{"num_hidden_layers": 11, "hidden_size": 384, "n_experts": 256, "experts_per_token": 4, "d_expert": 64, "d_shared_expert": 512, "hidden_act": "relu", "moe_layers": [1, 3, 5, 7, 9], "router_score": "softmax", "normalize_top_k": false, "routed_scale": 8.0, "balance_loss": 0.00249, "balance_bias": false, "router_z_loss": 0.0001, "init_std_router": 0.00739, "lr_router": 0.000321, "num_attention_heads": 6, "num_key_value_heads": 6, "head_dim": 64, "vocab_size": 8192, "norm": "layernorm", "norm_place": "pre", "norm_eps": 1e-05, "positions": "learned", "qk_norm": false, "attn_scale": 0.125, "tie_word_embeddings": false, "parallel_block": false, "init": "normal", "init_std_qkv": 0.0278, "init_std_o": 0.00593, "init_std_up": 0.0278, "init_std_down": 0.00593, "optimizer": "ademamix", "learning_rate": 0.000182, "beta1": 0.9, "weight_decay": 1.4, "lr_head": 0.00622, "max_grad_norm": 2.0, "warmup_steps": 540, "schedule": "wsd", "decay_fraction": 0.55, "decay_shape": "linear", "final_lr_fraction": 0.0, "batch_tokens": [65536, 131072, 262144], "max_seq_len": 512, "doc_mask": true, "train_tokens": 1066000000, "max_steps": 7849, "dataset": "wikipedia_en"}
Below are experts of layer 7 (counted from 0) of a mixture-of-experts language model. Rows are named router (the router's row for the expert), down (a neuron's output weights, with its number) and show model dimensions 288-335. Each number is 500 + 40 x the weight over its row's rms, rounded and kept within 0 to 999. Numbers have three digits each.
Before each expert's rows: "raises" lists some tokens whose logits its average output raises strongly, later layers aside. This comes from a sample of Wikipedia text that the model never trained on.

# expert 112
raises: "ren", "iti", "s", "li", "idi", "est"
router:512508474555528523519573564509469473480464518551493495514443511513501504442480541529567519473540509527476526487588515481479502468471508510497581
down3:525490551497423547489501456531564533443545448480486523548537497492465462425443478449588492566545520449492427583544488514424531495500480574525478
down4:551419487428525547483449502518434503509524487506477515524526522477447501567482513429525503454554467513474470509482502472492475520474491513467473
down5:481512474446555480444409476459505472495601449447519419518487511456461521513531511555530473489438482522537548487545468543467520546525582541513519
down6:522494557528537494526449483511414514499526484484496494526539475488548477492587481488510488488446514536576498429485519506442431506500452542471483
down7:547475533436519529561533473460568538514520476445440451504435459527437542451531473528516511492555457454537533464413554388461444501510499459521472
down8:493449508514518567489433541466517530477512493499496478506588513488480406531533472515556453463511424471524500530455493501493542472493539448495527
down9:540473495487520558479545524493428440510500425484498521489591531445515522477526500457488513485572607520467449475500501547439490448465498483566497
down10:463488473493479534511473542479462497460597516551446522514539528517533519563521553543480501494404546522487494486486461562471517440471458486509521
down11:447518467483498480613511493538578452551527518542477425481473398468526513477539501500386501532487501562516492456489505505524467550556529515448508
down12:531490500477485539499521561536536535443494444490469425514467513462386444547500462502460524476503485532521478548461543497506459497496499615449506
down13:440498494454507528497486491451503441511459453505456510425506396492508513509551535508503412516471495440511516427449487490471539572504462539521579
down14:488520514541527475556546502508539416478513455463578475444485463486535517540585553485512488451475449485558476484599491487572442478506489508480498
down15:427505457499504528522533415513436461404506480448503507501482440505523548516494506530512448482495529495508573480532504486529545459494462464475464
down16:514482502456557547497518566459488521428476416535472448480501520487481515518471470487525486497455491511446504524538480506512511455466537490502543
down17:549505535521445484441449516422504503459547431460487479445571507517495540502509512438541512475528481454549577532548516500475527499540554488350479

# expert 76
raises: "ky", "zi", "je", "os", "im", "tal"
router:511562496515483506437514482465463475476529575508518482515480473543544469436545554477495563477499510514551532431499490514449498488549528512503554
down0:490529542534547552509481464493514423475422496499536448553444541483488513478534541526458520472467543551506491486475467507528442522526499525438443
down1:560558586552490454481494561485456430560477563521445575510551457513548480491507551476498492438480457527495503512432477458449448448439506529517488
down2:471519430501476452460473527475505490483452481539487474553460475462508453521459545452567488487475591465494493531457507470469484418513448505471515
down3:525474488536536500467433466506423513492455495500569497443537530538531590503503621529504492471479520525511557507571453469446529507534518541540470
down4:439468555490479529505477506538503513543459517521586457524457593525492498495557512514558504502476502544534446545498461539515518454421468549484569
down5:472535460457522465482454519485487411545530484512511494499444427531555567536528583494526451573424490525519505414537469558528597468500438538552447
down6:517499449479531494576533448487482483474437520479507460483510476471496506489487488482513565491509463571506495522578521431436471576584595484496488
down7:520461538515484461513556469504491537509508475519509532506481525528447513492608514442519469514548490471515540482475484557503503514494430521475547
down8:488512438423546500455532509536550511496522434454549482538536543495487494520493460508533483440529481544483452497455457411472497533469520545510479
down9:500549420485516464460454460440526490495522553455427569498525524522531472510550517481445483478499469513494499410527478466517493513500509518545534
down10:589438469445468476488535449506467483455527513530540494532499504511547503478452486495567521503525432472457449538453526479451436474450473549484508
down11:513448467534536498433514500492521561426552501516453542609492500494448477549423460471457489537505462518504496576454538466569474515471482557506436
down12:465452476566544524504472488446507518495461469556542424409471524579475503460545518497515502498547542533465480489552561489493466492557504558427514
down13:539464422513436467490509463434494523563522536508477525508371465501540529462484575461500457536450501481555473454511520542526473502496466425526586
down14:440477504440536514491501559470508526502501483463496485508554541455523565505506386430402459454532483553565550478533480538453506475498508569510511

# expert 37
raises: "ca", " Bo", "bel", "ub"
router:522491473504491471537477559492399412489446506523495497478425489453489457488513543508483501449520499513506521499527475475534477482492535551554574
down43:503432430497448571568577473452495505526505553542503452498422548542502468600480440491514463509584489539539594500472578531492442443491493452527427
down44:493502549516571505476516493510473492490547460518471522524492486542531447528456531465523473503502450532541590497545522548579543546563410466558506
down45:480500475517570492488499508471486464501533478521476456414461562579544435540585526492515451567552416551506485442528544517514387486537479404488541
down46:520533488486508551460476573467481476513525433505487589468582520488497475485566473522549482504524499499452483534519504467553590427548449513465482
down47:469488522572531496453521469549525436468407475512484438526419484478489509551477551579439467447450506516506549430494600512577523558512513485533500
down48:480457468476545521487548563437530590456470570456480442500554463534488494539498465547484524453453407426511490567469434489548575482519485498504580
down49:474540565462529486492557525520508500480566447590495550487564496529532475470457442543482589563489561501488475494540395535546584471446469495507468
down50:545504494532488542550489533432526548486445484489430523469499499482487525529522522501499436527515532464562513538501464564507512478461489544513464
down51:452531547505566472540515540540497486513506542480511466488440528476504522489488543588452495505545435488545484417502427501515481436503492412443495
down52:558480582519445510436498494528516440440484513427490479483568548471472488550493504525551469514577553457526482443501551502492493535500505508462447
down53:550468526432523516457409537484552463464516561466458491440549442473477440527444479493501483492475449570562501426570513550514511552462502489484519
down54:483468571456524505491510543508522531528532475550509496402552465538442444505518487561533444499456534492569470509452459462444538598501527474425461
down55:467447449532518573476485479560556488505516473477509433446458461421496474582542482504506522506492409557473478481511436486515514527490486481581458
down56:544505488479554550517573557454523495534459427456491424483453505483514424434433453449493495575473519554522534476503497441478483554547565494497526
down57:578492409478515485510527553459493509448514509552449447501476567414497498434578486478504463563454545513415505447455486556485458484438488537502531